python train.py --hidden_size=192 --n_experts=64 --d_expert=64 --balance_bias=false --router_noise=0.3 --optimizer="muon_variant" --learning_rate=0.014 --dataset="wikipedia_en"
Below are experts of layer 7 (counted from 0) of a mixture-of-experts language model. Rows are named router (the router's row for the expert), gate (a neuron's input weights, with its number), up (a neuron's input weights, with its number) and show model dimensions 96-191. Each number is 128 + 24 x the weight over its row's rms, rounded and kept within 0 to 255. Numbers have three digits each.
Before each expert's rows: "gets" lists some tokens that make up at least twice as much of what it gets as of all text. This comes from a sample of Wikipedia text that the model never trained on. Tokens count by the router's weight.

# expert 55
gets: " |", "|", ";", " /", " 0;", "|---|---|---|---|---|"
router:114161156144118132164154188088129107126113153145125098135091124157129100155108144106151141127139090122131153118140124119170116138131167153152141119152108150137137125081117135156094127092145127123145147107138175111079149124132167110125093120092094109133131110162123078122104108113103153104
gate0:117144146162138104132137151152120123122128157112136141128144127099163090161089168120154150129158110165104151120151090132156086122148158115178137134141123145132118181102139131144137121147170124081139135105100106116113116112156104125103094128166133094113079126118137104110103126110073142141
up0:109105127137176137151128158171135138145132084147144127095127125106112167155132186128103130123135150107100137079164155138126111129135106146179103162143157135147102103127137168095104141106162165140136182121108115141106123125114147102110122126164137132128099158124130119076147125100112144111
gate1:129131121129102134156118150129107105137095108144101132123094142132101156171133131133120123136136131115167119097154169174164153104138145144156151134169160182140167143110115132156139103120124143181100150137095143129101129120138175135098104129134140155101121125116109115129103097148113134133
up1:122114124140137121120133156128133151118111149120155105127134111105180115102118143150107114045150139135103177154090067092102113130114133117122120123091110117115107153131127127126111170145149153101109103165136109160186139139133093103148120147137118087147128127139131114166107125096118111105
gate2:117112154134112107120120101154172150127108067126140075121129123137158105160162091149165117081091115117136133157142119124124087113120118135141127097082084084164144117176102139115116081086093154113160084117121131124105133138133142133153105147115089140125168115100072112108145138144159114152
up2:141150142097117112120114133165167101117109145125129190153107109127153139128132140090091144111099104119169129100151175143108121111091081152132124115173102096165130162093124107139126096127111124130128164135127163095115179175125104094175089123156100126143115118172130128108178130146132137120
gate3:146124107114132094163119113121122124124111102132104104105187134072100107148097108149127129178138133143124125139104142129148152086122133111131080138138101167133135131096133128138123155152124097107142103108089084142105068133123106122118112103144108094125126167123100084129155128134134094115
up3:156087095105136114130124117119118159098132131078166148134154117179153120114136134135125147076149144145132118090135119149143137137101103091128123121125091168171128093151102152114130077129111110149161111122159151148124164099132110115181138128136120154118104102130112204098151092078134121132
gate4:121149136128104118135136163141138093149129125166094122127144168130161159142144155135134080119144121119092122147142121103162102167124148114085146136149161102116153139136144112089101084119159160137124121132149139105110133096132122149143118120145110137128116108197098129110132161144135103126
up4:090138114121149140134128166179163117122124118130107168112139092102142172121144146096145111123103120126124103154127121130165117095092122128104136147101097091136107084114143091102114139175128124113116125124158116127114160150092086110171101124151109122137161116135098100177128130096120127117
gate5:100152144125122140099142148121127137120116104109113152143129133115132141105101120138091147118111125111133111161138114140151148168114153167150164139105155141173134104088162162127115142192130140095102084104142129089152139092170159099113097147093168129149111136144158175180178151171110152143
up5:151102099142129115138138119138123143142135162149138089097143150096105142163113112130127118090169161141117134156141148137157107144147132094157075133110112127121106099130091112120127132111148102147148134147140149145116140102117079108161122131150118120093111130094123094064105127102109082126
gate6:098129099139162157108117166135150128119114166164140148120067105162132117116132142147104128106123128146165172088153126116188134093153180169156116123121131182134142141123117136097099110123112105122111116099129119120106158144134111126109085103129142150092113121143131089137109164118146147079
up6:110115089144153104103145152124146135140098129146129144142095079124123100100119139155120117135152100130143153098182134138143183094146209149137133099128120174137148142097103136120110121130099124165114135114124116154117122131126127125097110119165135150070142120122135091122094169132152129087
gate7:144147134145140142131142133131142113112132138139153174150134145156120125140137149130159173113165119105108151117133124154136105127141097086138130121122148111076168130138110132164120168114176166100144128134124109133080150117090133101103138172147114096127142119129147155094131132130106093149
up7:151127149107138131119133116145141125137075139182157144109117154146123132109104152112133130132157110118080151084110136157124142119183120132135122134128137102120169142139134114154140124110171118119131135105110113132067170124118160133080098163174137162113144098140138112082101151174120089127
gate8:100159126161133117146097144092149115120162146144133144126109161102109117119129158148119161170119091140116130141133169126157118128128163126131148151143128114130154176137172166129144150118127118150137139125087133145101097125142143154121133142143120127188139106121140124149135158106075120124
up8:106125121141143110102140090131125115125153122128140126091139102146123138083153107121099118079087134118150125094158114133113150115126116118114139132137138195165081132151106132147177139114081173129120152153140152099137156138142143146154144173175156147100103128137131101143127118109115149155
gate9:122142127147120112148161118134144101135125096100071159109138100131118114115136207166127130138128143153166124113147131080165154121127138143145149097116123117131094143084098146142119137164096110122120153120116121112185165108146126129124106080106132123150122082133118092129128133137109137138
up9:147147134095113140130167130137118147121120098142115137106077142136109118119065113147076149138156180130157142159120133143142098124145144131189104129102140126110109087141120135133138160155112106119087128087140119103175095139119134123085148149055188149156121100162158165154109167139151106101
gate10:063146091109137120138101115166152123111106177099117149106155110108121140136152114099108089111116136104162140106120145124104146104114081108109113091160114100172087088145110077103137149110113145140175133132159090124105157119162109124130203097127102119123122125139135150108119077150129164092
up10:155154154122114144107125155107162134134162142107121116182099169113115129169138116138141145108136181117139125144148144090127089153140137137146120111142136137095143141123121120122079132128128114107107128098143125135098119125112120137165084127148121134095108118075127098124120179109124101153
gate11:143127107158144151144112136100149112104155127087135131102099109122149135087129125130095065122084180127085104112135110138132152152129119126163119124152161093147155172097118134113116149123146116140143144146098143145133113114178164103140135138082105141142170120165113178158118159125120144168
up11:121155116106125119101203116092124147107137134178115175148138133143102132119107167112125154111149170124146135126117152137142118121092144083136117103111167116110089101129115134130148101165045089139136114144100142118111138148178157185111134133126155144107106138144138142136128114093080129134
gate12:139137174145146109121123121112104113118122127160127118143099101101139165105129123142120130124134178148101105158112132114123138108124120085156071115149143148164103115184151133153122163145125125132121121089108121119138092166089133057150132136153158134117120129146114089115116140093064139113
up12:145123079111099149129147126160164142123184113119176129100135141129135128111122114152138155125098119139139125074109118108087134127126131143136143067144110105125166110089119138134138124132142123162169158139145092123157132136183111154099138155132119142179170139124146147152125103165159115179
gate13:155225136138131140130090162135129118127112112157118152136108139117110125117096122117126152134121166135095158117168136116166116120160148113123139186118152100090142128120108145134133121107132122098133151110105143123096165101137145141125137123131134126136099107089096145150113143138114125090
up13:185163135137144142156125144081112161141104090129106108144141143131150160145116139098111147119125157146086137106158105105106156120134109105108167149132170099105128113146053114151142136162139115138082122155127120124154138164133140144110129101127147119155166127116121102139121131147124156083
gate14:140118132203102138140174153114181109132141126139140134148097084143155144165097151090110094138144141113155131113177154142102079091107162126178140146115153116115112094127109125112117120114151122134119142123119097132138166152155145150105130126131169132117123089125124133082095153130119116121
up14:074152163076082097106132119102113095122128105107077131110166149092133089076133093103137101170147159143115108135134087118127141163139160128151138128102137148100114144113075087156134155148119105151164143140149110100122108144147087134103101103076120126132119140143108149146154113121130146103
gate15:140119110140125089074163141122096098121129126125144133080132119153162143127122136106151118115096178138111101152126111105114125143098125100106153159095121128130112125194169108146108154113114042092121110160155171119134123122103133127117139153124142107123135124038103139119087129108125096139
up15:087144161123128166136084084124135157130143139123159142111178124160140171117115087154118141128099101113081100144141110139145133084112133149141149138100098100097088125174120110133157144138092063068136139119134128113125084132159148121115141111134107178143152094131131126108150136110138158128
gate16:093155130122136108119118107120145129143125171104126195135127146114151148151152119145152137130167140092181123117178136156113141115132118121117152118109128153149137077094152119158132103129076127157097110113131136152076157085177148102159151118161135122169201120124145147135125156099104121093
up16:146141178134116119126095108131162140134111193108139100127136111136137136132169133142151103142139131142127138108180125133074153147127108149089140132167139112134165102102121127085099121131143161120153110146152117139147155094117107132123116140124081136129087156129129088122123152123167166124
gate17:162182140138140102098160124139168120136132100104123148094136113086137109095121115119136131172144177153145186110155086106122153110182141116138108153112167090116105134103060108128140100132114107141116150152139158162140150141100177166139136116119115143107122138134129153133127116085119163140
up17:144087095128093140141140141101128133136099121121149158177094128158139145151108117157153099121129126112099126176123151144122134129137137124134138126162104152140139185155152164158104150135155119169129112089145150169126080133130156147111127127148124154152100142100132109114108147128085074141
gate18:114132138150082142137102176135144138136125110154129136163109095154120125158141090128148117093122107122122141151151146111138120077082117093177119121122140089138170147108115117127146148086166095110165140175134119174122147161149153115067115150154128141146123116132130118134096110138110090088
up18:123139161111113143136119153107145118103136116157124124148147111152117155120148102091152138118131138097147120155156174153136127103076102085108128146110152151121137146125105172178112104107151094159140164141145142209107138146127155083081103158114115132137126150152120130147116116141105072099
gate19:107106145091150147143099128137130140063137176085149134166124138140158142124120111135131146139147165138154125080127136123137127117079132138197107133120082139129141097084128121108133108136171097111161117129121156141113132127137162108095152082147170097103139088103143141085145076093145116082
up19:122121123104123109109178110112140149131176103141117063095157117113141160108116116090094106164117147106140126139100106158118157152090138172112141141153134156102108130153072138087109102143138112173147117161138096121122128150103144126127150146110132124133128110156150136095175099114168131105
gate20:100174111085152149126127133085142144126071145161122157137124160117119150145170097104161121166130086104157136116122091150158139135083141148125157149165115129143147154124138126100124092126133102125134111099144133133114142099127137149117121119118143217155138142148111096126114136121157132127
up20:180087110153099144139115138156145113113157120111143127165134119116155106100059138131098139099145167131132123085140137101097123132162099123139104114119152124136123110169136101164148177167120095095112152160126103128149119122126111062123208104129111087140128119101129155141118104126161103176
gate21:085119100115111129116122151133137129124127138123133153142096148119180116138142114100124123117091108130135128139136108120081128111133122134123150089119140154163123150086173120137119068143087151119122142090137069115137129140120128151127114093182130157149159092169123127090128138115114094109
up21:132150176139096114127156115116104134129113115142122156125079131123123110090132183124136114087115171146100127140127159115098099131146139150115167143126102142130085090085147170119111136124174145123166108077149149105126148099139108159113090073156122103142113097129158143124168161118101130148
gate22:121154128147130144139146120137120163157123120131100114174153147115093065094157171114154106182096085137129133141119162139140124117147165157119149163138170119084126120124145125142109100092172164125102139154134111164105169158109155166089099148089138119139106134136149125093067137140094124096
up22:133119158133145141086148124097108134154117146143150145126125130144118138129088107120147129128120121118071102135133127132145111131120174150131155123147167125153122122150118106123131153127103139179130138130101111145122084135155114143121129113116136121161144107062133130138115104136111117102

# expert 3
gets: "-", "|", " |", ":", "=", "==="
router:144151106114137167133155116140129122132156108112106096111110173142118075121100089103155167107149122110173143128155128106098127147138156122158136064122131189110148144146126156138101149113132127117101091166138181128110109110124151141111123127136095149082118117136148081130123124155139158128
gate0:164107148154163181147158133146130163093139121164167111131093159145117072133129160098135143145107090102151112129114154128119114160121145112127106111098131102126175147121126146120112103138137137139127130174134154137128114100139112135160139168185154084168181099118111148104111117096124153126
up0:122152129075147112112132161158139109110097113068108135139143118122136141085112130111102118144133110090152184101110117106141120128104122105103145171177153126108137108118133132142111130140116126080150150122150127130111197153133100169146062124141113130111111116131156113084131166153172137111
gate1:171139097111117079150131151097159123178119118103134118086156160098092151138194111132122176147139110122136125080158151112150152149155111103123139165125109125164110134105076150090104114136141140158128096142190144110140136123098136121122102113102122125127146110100112136103132187156126127130
up1:156107113167161110144120152104122128143114129135121125135132149113111170155126150147108171137119128136146111134123124120113197137153126105109119126107130175127143166152120090156121148105135135120094147154104108156112153105102084072100125075105088149077145109115104135105083109183105105096
gate2:112099108109121143158136162139136148116156177159135133114144124097090089141130130131102145098108115121114097109131148126159063127140101119068129121187171181100141158095134140092114129108106153146115165143165108156131116133142171147111089129131123127136117141127132127089142126130124126094
up2:147116136104104140163158148105124135129130158154152135138153130099112168128168105145098142093105100104152118124125139093109129111100123078103167124131064085126153150121152143116109131103169121150086137088135155137121144097084164145137073127143157109121132117107121129150176126149149146124
gate3:134099157112165123144120136122124145097140098128117095157161126131096159177158152144117105127096115111131107103135133117120152143149117118147084131131083134114164121125149114181134131153170145130153111104146162135149148128116157123163090137101114096134127100099115111134135073140186137144
up3:170141154114112188080094145119129152160151075125135111123143122088110152168144136182122103139120124082151109119133127091142141145149135105163071149112075135123115124132149118182159137112145107115144109159164164157145148177108112124165138131082136146167120113126108117154121124139174150121
gate4:108124125122126110102157162137143150100162093166102136143111140115103114128095135089090117116114176108122119100164141126130120135125138077175119143091107148143127109213133184129129205109133134157111131115113133139116109163138152146112172147141131095125163100120141134135105126129168133113
up4:159134144109105113102157150097139106120132156126125146139131134167111138111099132118160169085123098108093123125134158111105128125100121045137139156109135141171160134153138120107166133125130140114133139141126119142150110123137164137105112121097144113166083070123136131061115119111116138145
gate5:140087119115170106174150138160185134088129152109174151100166112124167167175101128104125129123113129076152157140135127122103131157137126169097106134134111140129120166131129133118094105118053097167123127125149141115131122112132146131191076123129103118126164135124152066148112152143122131105
up5:099118098123121172180155129122113139161119121144119097160107143188136132134152158127164150088096137134174128062139138159076096105143154087111152166110104107160172095145130121127107127132126107164130120109142125124154113160130141150135130124109119165130130186161099129129110129135099122132
gate6:116146135145149147159152147142100155162086151154168145128136164141122104148126097097166123150146122108132110098108128093147143080105102102113098097085129111140170104148159181119149133091178165139117161132154142155117128183120167162076112147158148128133125147102157142119083142138100116100
up6:106161151133143135115094127133092131154055123130146151136139090127089133128181095119130157157117162138134138124096142118137162111130132086106148128106168096141135155122118171123141149078146125151139103140118137164141114162121147120097159124133100111108126148111145078128118179145134147108
gate7:123169125117133151132119137130153159108168112122148132111087100158128071115133143097167162146139111071081124128155074098128139107084117108125114113093149143097152121108110083182145135109136096115103112123128130100152160121151145142113116132111117078088106145104122114095105106105116113129
up7:123150087134153130099152141120146121091181127112131138146114155143102106114078128105170165134141144122143127115139082107159136141122094096140135115102115139094153156090109164133139106113123106150088107135141138169118168123124174142116101128102107138124092116103125100135134147134134114131
gate8:119142120091122114167174199125114122095119146141112098155157128138106094110127129159144143093148151169146166137145135132081149157177105121121140127145165113125123175139153128139120110168181132134112123120138167121082136152095155110089125072124139108087141114122130148117106113153126172094
up8:146128142144134098128097134151138124130085135147111150132130147141108156115163138119124103117140098126134117114128083124148132170144154195128131126144144114134165080124141120112160135138133100145117104159151169150157139129149129097074125138121098135100135131099134131150110139160134130115
gate9:146125156079111073123110130131140160132111178158080164123148104152087127086080090149161105134120108074176143128121120131103112114130171141108087123111119130125122103141134130160128152112099119161118095129165139142121100150134141164178177107111135129100143129122145120129104149172156097084
up9:118119150099117063125122143128114150145130176129116148119114155135098110131127123162174114142104131166152130097142109126120145103108130129108108124060084137136097093099101131131125160167123107146095091135090142087109117106137145156122154127127161119149136147130107068141108149159171079074
gate10:156183123109155122103105110112149138099165169137149119126134130160122129148140128107136145085136155150142149102102111159088116128086052137163108129137114132177114191120142128124100122116139115113151135127159131156108123135158133185176125106161157140105130159144078119111151118122120129094
up10:107139115146100162178128118139121090147103136099102130153116131098127089101132139167147138170131110128122132138141101141192120120121187131098168143114129116098113103134166124156179119128138161159135072167133125104164132130110062109128110128111123124156141148124129125108075167123166126115
gate11:162114080131167107090107138113091081155068115141167128154163108119132122106108108135175154112158126091157164117110138120113136103196110143117131123119134110119096115138113094108102082139128120170106124162115082092147100146127155133120094129132128084139131145148127101123124155167148179125
up11:092118115100152114117147102118085124109088129115153124143098112112115138120119168165157160177149126137136153124137172131176165131140150102098148130192134125097079172132131126133126096116152139118095116161108124118123108155098135150166092127088138124092133104101125115135123124153120148161
gate12:118111117134095133177143136135127147146094178122128132164153125134176117118076126164106112116128116111101152111125145142128143130105133104155170083110114146161125145129113103095162178114094133068129122164116142138122128138118121093083131082130117092162160158139127133135128154151103132154
up12:151126079107142116114155114132146144161154103120119113112124131107131117126116124127108127141118150151110079090074128127173121133148131192120096119173125117104151154105104162119119125149122127125110106101131113121120122125049162157149122105111101140141126111090158137116181131122135122109
gate13:150107142119108138150109192135126165138125143121145110147128105106131161102142100118141138170128129129112118141176094126165148146111145172172092083122137128108132146082101100106160098143121153071175134168105126094108125152141150151149168109125161155143138078143137148126150150147129110155
up13:124118117138134146123098068089135093104110124124100142095145166130159089118116149089132137146132130139125167119162118153137162098175129133137130121117153171140147122146135121080090155173114103161091135115173114159115162152148192069142140105143114129088136175101109159104113137120157133106
gate14:122132135136113120077142131137181098148136150131131140141120150098085110130117137142135162160131089139139141107162123097159165149100143112115122091117161174117180121105126156121125134133125159147166138109155133118171144125140113124159098120139132140126131122151161135088137113158151127165
up14:163129128134110096091149097111151078125116150141118154113113112087106126114125120150134152192127143135140115121178146135155130152093131084140142092162158164098121097124114132120133123125095103130168137132162139122139157129152087135167101150113151120132126132142144133137174127125155148182
gate15:082090151127100156155117158088157105120128093091109119099135132109098102117121121162112146127187087110170131103168130146135172118126091092142143113114105126120153131103109147129118118159095102138106141109115135105122143142126128112139118155162158128145180125173179176122127114183134167161
up15:079105129090119115146114083101137148135120125156157144103119171146160142146201148082084131187138106150153134112194116118122130143121122141091122095120132118103136080123135130129158126166150155136156110109170131109124150116121136164127093119166145172156141115141135131138142107139142166171
gate16:131114085176129151100160151153147123122104149150165109135118122149131098115160165154088104147132118102121133116117107150137110107105125158107153173113105126129133148122126124185141119132140119171139136157147122117138142123130071110127107143148152156110066131154138116094096098098167104104
up16:127132115140135135115163137117140127082166134100178127139130121114100098150066156149105152112131107120118128098108099125098125133080139110126142132132124142148107148109158069125144069122144133130147128125123121096156097112162111142087157134115144112137124112142138147148145074183129143164
gate17:101169126105130143139145115201127170128127121140134084151110125153141089151061096144108124101116070099109125144117128122139121136139126104116141162111128165157140123157127175166147132126141143138106141133107136119123138110118121136093127138099108158169106096163150170108100131151147131065
up17:139147097131098081138145142121126141111106082147157100153149100130121163119087095124151108117133112137118142181117177110107104133126137105146154164111156120127105114120103157149160143132119163093105111152077094146102096101136171095117161160133092125143154091131100179078122147125124120115
gate18:140133097137208150136098149134145153122121094148200095131136137104149123093085105098122151156161101112136136096138132128134153130111115140143117097147150177084146127145145128112116145122107123135117143182129127130084171123107190155123139103128142129090161137097141137154132091109094176099
up18:164100153124147117176145135152123145134106097110103144119165132106139135135179149157129080128133095130119132135129095136165118150137159162143120171154097112171128135097179116124146114126111131126105076137133153147144109092145139090117115118150081143123126137110140121127112097128161085115
gate19:115133102142114111173146146143109134114153115101116145131115177106130129157114139162137107139135150142108155164154108155136109139135132105104156098146108135170108109157125110133103158173126157081112130146113089169139142141138170162103131113147110100119119142127094169063140125173135156122
up19:140170097134135175168111142142136155134104146140076136141082129130131124093099169157117109153124150145161175164138106099123163127123131102151103152144148097146123175126111081129096116129178095091120150115113127194131136096140116146108135138156149122118142133106085114098132151132132168130
gate20:151153126108121111107129144154097108102127123113090092108164120174139163103110152108113087134146148155146115144111128129110119155112129121099130147103132079094144158098153138164159116088095087152108108149139115134129118137134150161144158161081112118114117140158123093118120153110121174120
up20:115158141154142145125074185149116148135108174138110148088115143097111104152136124111130110123137170132134129123132133127159125158107124091087096119142121121117099115154143133101127183142166129092093165137139149131092154113174122082101110110145108141165098102125112150095122134114099147151
gate21:118152098098091131166162130120124089143130120091107151146126109166148153149185080115104167098124152137170180155149136139152139128150138093109145134150130133131149091128135149146129114118102110173140141103066140118134121113146093153199172149113070144078124092101104109146124109154125100128
up21:117098163167153093064153154141096157104101150130146112104110132137135107154119133197100110155095117101091105127110102114100147119096160108106119112096154089119146100113108107154100114150129134118097127147108133114142128079120109110068092147123161136166169151155117096124111159134131155092
gate22:126166141086157125085154093100136138096140153125097127113120162141110086108128078088121169108084152121127112155120103137128137143129106112100127132155152149121124128161105160152092138165086107163096120145166144106111149106117148166134132153124107110123091108091140114128147134118138134137
up22:140104150137133108138141130128113105114111137109070147152135080140121143147121145145123120105109135132156137156181122149120157151142170122145169106142174149153072127138163092101130136157136097144120113161106150114107097139150130118110131101152122128139167132114106131144127112162102112098

# expert 17
gets: " |", " –", "-", " -", " USA", "′"
router:105097150162121165160122131104134125154132133147118080123094125145147097167147127138149163111187121152148182086095116087127115100148169144140142113073116136133096083143112097122111115111112102119111148137131173133093143069181133142133108133105143112135112106155155112090078132127158096130
gate0:154121152093087133093139160099119148147104121134128084089120153132078139097147168155134120138116125094141121089146080180087178107155139125137099111120160117160121156112154122116133100114106114152151138148134197135047127153112105104112117125143112133123145145102138125123122163139093169101
up0:163159104138119137136120111171169132127134141166165164095124106112090109119087147111141091097180120104129137123126175117132082093095106117146143170099133149072103100153178124177143105103147156133131137144138161114132133125109142141145136126124122114099101173119139103126086125146130118126
gate1:147120126116120101110098119152109113122148114141110070102150117090147110116129133141144112101137141121156125121113131119115143117092116148177093131081122154181118175137155097107128088105126099123134098110103116180146143108129118165161105099135149096121163111119130176098109124130133101165
up1:137168139097140138124148092113151136120126136130133134118125129125104134135165135113101092141092157090095131131127105127156172119149105173148145140112128133128152119064116126113116161123171161090116153161153112154131166136149140140139111159128153132134149113122121168138142123106169140110
gate2:125134146109130135174146105130113114130146099148135161155119128120154091192148113122119085108096091121149123094132122126133105104149140123082123166129122051128129119168143152172134126150118160119126095138120133175149122118139127144121096092143112098166114115170107113136126112162152099116
up2:156151156100140105102150164142163131146137110141105177110102137146158142129098158115154125167146137090134145110140129081119085137159134142082138091109140097123131114136124117160134104132182139152113170081134104145133158143063130098105143115102124097152148136161128171150161132136114111132
gate3:132125133083092140102099087186161128127139109102110179107089176113129103171116162120155187129127135169129131143117118122110110114154101164125138095117124140150156086129196078139142133070153100134072103108112147096132088140125118157144136162122112131123147132139096097171125148082167143085
up3:100185122103117121162082141095126129125111118117124146154166126128104144095177147096118155112137151124096126120142108121058137140123166087109135181144111114128123144110139129157123099164142127129115091153132148089143121101118171093123082097172127123135100119132134091117142167093160195109
gate4:093128134087130165110132085123138144122136154121163131162140142125105147156113092174107157127088099131114139132120191097134108142181118075105084138147121073129129121146127129149140135156109081092146121108105136119120098149131164130110144128085111137127121153135165104122119103142143147180
up4:084106112131104130099130121131139126139135183113104159124114109173130109085090181155118150121170114119122128139131124133140151131171120137138120117091152135132172154138112102112133134178116106080104109127083082141121134090147127118100106117092121130121129125153148113087134108131147151114
gate5:120168153107170136098117119138123090101100135113100129130081111127098113124153131135111196090149095102117103101132174127178081162126125139144122104146111106136155130113135151100134114149130151138095122161135121128171116135118167169153099088131129121081086105198156097154138150141110136108
up5:093122131143127065118154094163110178132119137140095131175154088109154133177149161117128112124108102109175134137172139133143173114109141134120144129155113142141106101130117098120148126110157188135178144095118081145133109146153153145136129107114094137112098141134184141110145146156137129107
gate6:146158115144154124157164150142141152111152106097172207165105149143115153124124118126093178154109130127159150103135158137149145101082115171141145140119117117113155127169179189145146128122066076161102151133162117120111106126160154134138130183122118126123143171119103091120118166151122121121
up6:113096129098110102180127123106122134179152089131077125168126170105105066141136106137118107117121127140114129116128121094140125131140136065145134107108099098130123141134148089102167123157152179117132118139100100127151098120135136129109149122164126106138120134114112094115139126103119138116
gate7:159137166155130106092139179129139083140129131100141148102160069102123135179139095106192128156160101111136105143134123056118150117116130128121103100099106130086122138097178154137165134163126096170121128111158155136124153135140131110080113097129158121090145127117103125121117140105149139132
up7:125125129126132172102140105126146159112133113123139169117115129134127131118141149124108166114121175100147124122153135175118099090150133171137108143167168131132130131142119121172064068116121082058108148116141137112130079117101108105142143175092115104101162139167121121163114163142148141129
gate8:149134136143096139099141137125122101108108125116120154130111153164145105133166126122116150080132152134094144136148106108108148163154162084124108187197182120116127118123119100093152125111141161088096125120143112137126112150147117140141131165078152107096132123128113143137168107119135092092
up8:144110140081152129094097154129138111126147112130140161108143138141114092128118087136123109111176154180115176143121134136139123138127135129092125121105143117148122164119136156140155127157146086136155134174113085138119069162114161132134115185133146140120136133133120179157142130146107133143
gate9:096078142126125152128126138085129131127197152125110170126060097155124145162123133107139137122137129161152082113102136110146152126148114147138151136104146127111128108102125121162097109150106136119123081144134148134121105075104136155130106154128121125099160096153110092107139065102156099138
up9:125133166113101149119146154077139098101135160106122114153108127118104145094133116123131064141095150134137130133103112101132145104147189102093152161137103149162119127120139147128130102152116117102140097123153133119132191094115147126141117141085156146129125095149139119123150128141169116124
gate10:063118164106135176105150107143131160165170138098143123138118069104090122143143138114127108119139126130140150143127082079139168148136095133124117131127108174155144153128112112144133084160145125094091139112100098143141133159136126128121100111120112145088144104122120099115109134106152097135
up10:085147139100166117076124152071103145122141145110126140130155121129106137072128160172115097163118128123086117154126116104143152132150107128118171126107140176160127110111142100116160085134132116162091153129138099106141097124138159120105101103147118187145120113138119154120125109096085172098
gate11:123149105136114145112167158109121123192104138148106105154134138118116118113090113117173120099142133161107171092126100106159112138117151140112175141116154150156143103121123139162170093094102122097137104124134168127126114109097088094184137120125161163114118120157140097120168152144109125149
up11:122159154133108111086134100149126130104126136107062133091139128157106150129152129090152139074141150120140106120086113107109116116109126128104076108140154111137132085160153171168122123138112145134123104141125146152114149117118146166139144184118182119159125106164130145132112132125112138127
gate12:083123165125091163098138110143131159095111144111088115146086119126146106119120086120112146139108192134154172162087137134069130117096115148182128120138112111135147150111135149158149137122126146140110147175143068116087141154112103104155125134098148123142117107121101135099164134161082159096
up12:134108119185124132113135125118178093130118096116137116161109140065131099071160157127178084129161159088122146127108161118130121137082144113108112107085145154127112114129126152124142166135132119123155124173143133141129142113135105117113128109094123108145153122118137163122131131090123086127
gate13:116148132124077140107155141132176133138144106098163155135168103103151122145096153152132140125152131104146163136103120138099119120168138146122114142108145140141096143110143086178140099125148115150137095119141107123148098131144096106113107126138104170136112114092114151120153152123101133140
up13:119141109139139162158112102139162112160125106128104162123098130130134133123141128134149156118080161151094096154130141154093139129108112097156113110141152111105131117111134092088116078086136135114179104155127115118178140125139130111161160128101116165132100163108106167126133132185128077130
gate14:124147149108164090138155128141111161129146138153096144113119099096102124128091147116128173103097128161121171097164150096077148116127123116108128129154113137139126097166142082099156153074101132118175137166150114146133092110142141141138142121136168091111125085102131070128103101128132155127
up14:139156104128139111103144121126129184148110106143136132089119104165126155139127127119156173112097118128157118124138157165108133142118129116115104117131126149103098168148103095088097129159144131142141144120135125146133127079124145127141131177135151142087102110145155058145119151078150161137
gate15:150165174126114113149128124087120147136117150132150113123131108116126137108135162159168119134184100084145103112153117124141120090107152115154052108084160108135139163141133136169129086117171121113136113111115158136118172141173129084103125115153141126167117112120144177118125112169143100154
up15:127165151120130164113139145164139151132089169133128163070134110165144164115108128099132108149120107115154122143170106138170098147160093147135124120088164117185166118121098136107109107102105141118078139142110134149123147148148131149174100104129146137119146113119044117134144146144131138100
gate16:117115207119119128117100184124075135146121126134122140135119129153110112123138119091115147089124131154134112128128110127120147129152164111145127151113141127123090123135091132138118149128133094102090127116089143124122126133127127122136153134087140139115104136122107189137132128148159089139
up16:138138127110063079128163117136151130124103134181119117085139129143128106140144126151122166179138114151085132158092136092103111138139131110095155119142117109094132108122125121107105127113103181108148110117128164103118085108117146095177119112120175118116186126178110119109098128115144156135
gate17:121112125112126135151164139125173126160128136121090125143132156090133083103090096119126130127129080147142170155145115105107156152131165135155134138109184139146131129143117136166158153091091105130139135169157135124139093135134163117151163148116119089087145193110142123165143119170085156139
up17:122138152131173102140116141169124165190154101153142121110161122097123119117147140166172122139138120149128124126149077115121102157154105120144084130145094135162132143145123102115119113126119128099119186114128147120105105146136189124128152141148089128112145106105174101113141125113159124138
gate18:058093108090112113129140137128132137091130120112155120143135169101050136176120119124145135153117112143088145153121103093126111119129101090084125157156160129112136127087170118167153133127142141113105135146138151105106101102128129135138158136139144125125171129115111110170126172144121122163
up18:093104125110130150134134132108111112142093139112145119161144160166162092146148131163122139136128114120168190103130109124076102139109185148162145151142121110147132120160075128113110122152126117109099156144118129100115143100120139112113108136101122156148116087096109121113160168099133169132
gate19:126136153157172134134105131132131147084111110114134149155100138174110105131133144165144134132131120136152103120128166137087124097130151116116130129073143159095153122121162102172142057117099180118086121080136105160105115138159108119175145106167127115112113129133107142128151173139098162137
up19:101167121152127109148145127128121117144131119143110094135093114156120114149123164141079181129120094170166135145119096118108152136107106121121113122119104099107114128118098156147101129074154144137142103124093136115135125126125076126144115087120106106151163129107100152156142107125140102141
gate20:137065147150129148162145138121102104166138136131116136109109105144106126154113133085161103122134172146147140098104093133182124117135104142168161116088115142108076123093127152123134164134119117119086083159097100103140139124116157120137134123073127106112147095122079121168121112112097121160
up20:106108109157116115142150098103072108155118123108113093130136135131071151104124157150124153153147112164101095154125129128061065127105110152176107097125164118177136159143143116153142170117138144132118085155099153138153124118143105147140110132082120150155135139150136136113147149120141121103
gate21:115150132131104124142104114151162135145097121144150140111124122073136109128151157096132113117120129125113154092157123154133158098169157147107126080148121142117164122129136100125121148122138148135100116189155114179115112126113130129172135120137125104101164112123159139139148068125138165126
up21:156113159123138073165122185180121130137103111136128086133149116148098147108091117124115140176118149112099153100097155080148112123116128142150161141103129148175130140132097130143109138109127117122167172151138132118110101124137148114148122115097166179091080119100136117123127177153075137155
gate22:120123139183125122107112149139130104111129110139173088173119116117156120112149188074124130148159125108141130086076114144120128084101142125118153089097093095123138141190122130149128111163149131112114120132115122095126123127133114104128140146135072148143081118120127114132099142135133143126
up22:119123114142127167151152151110116139141160126112159100115107092125118139148157130123139111144172137119150122080088104177109101100095149123177136104187088132123125102157147128147164125122110144147136187150080130172127148145114100141102131145127160141092110107107135124118112097118107135073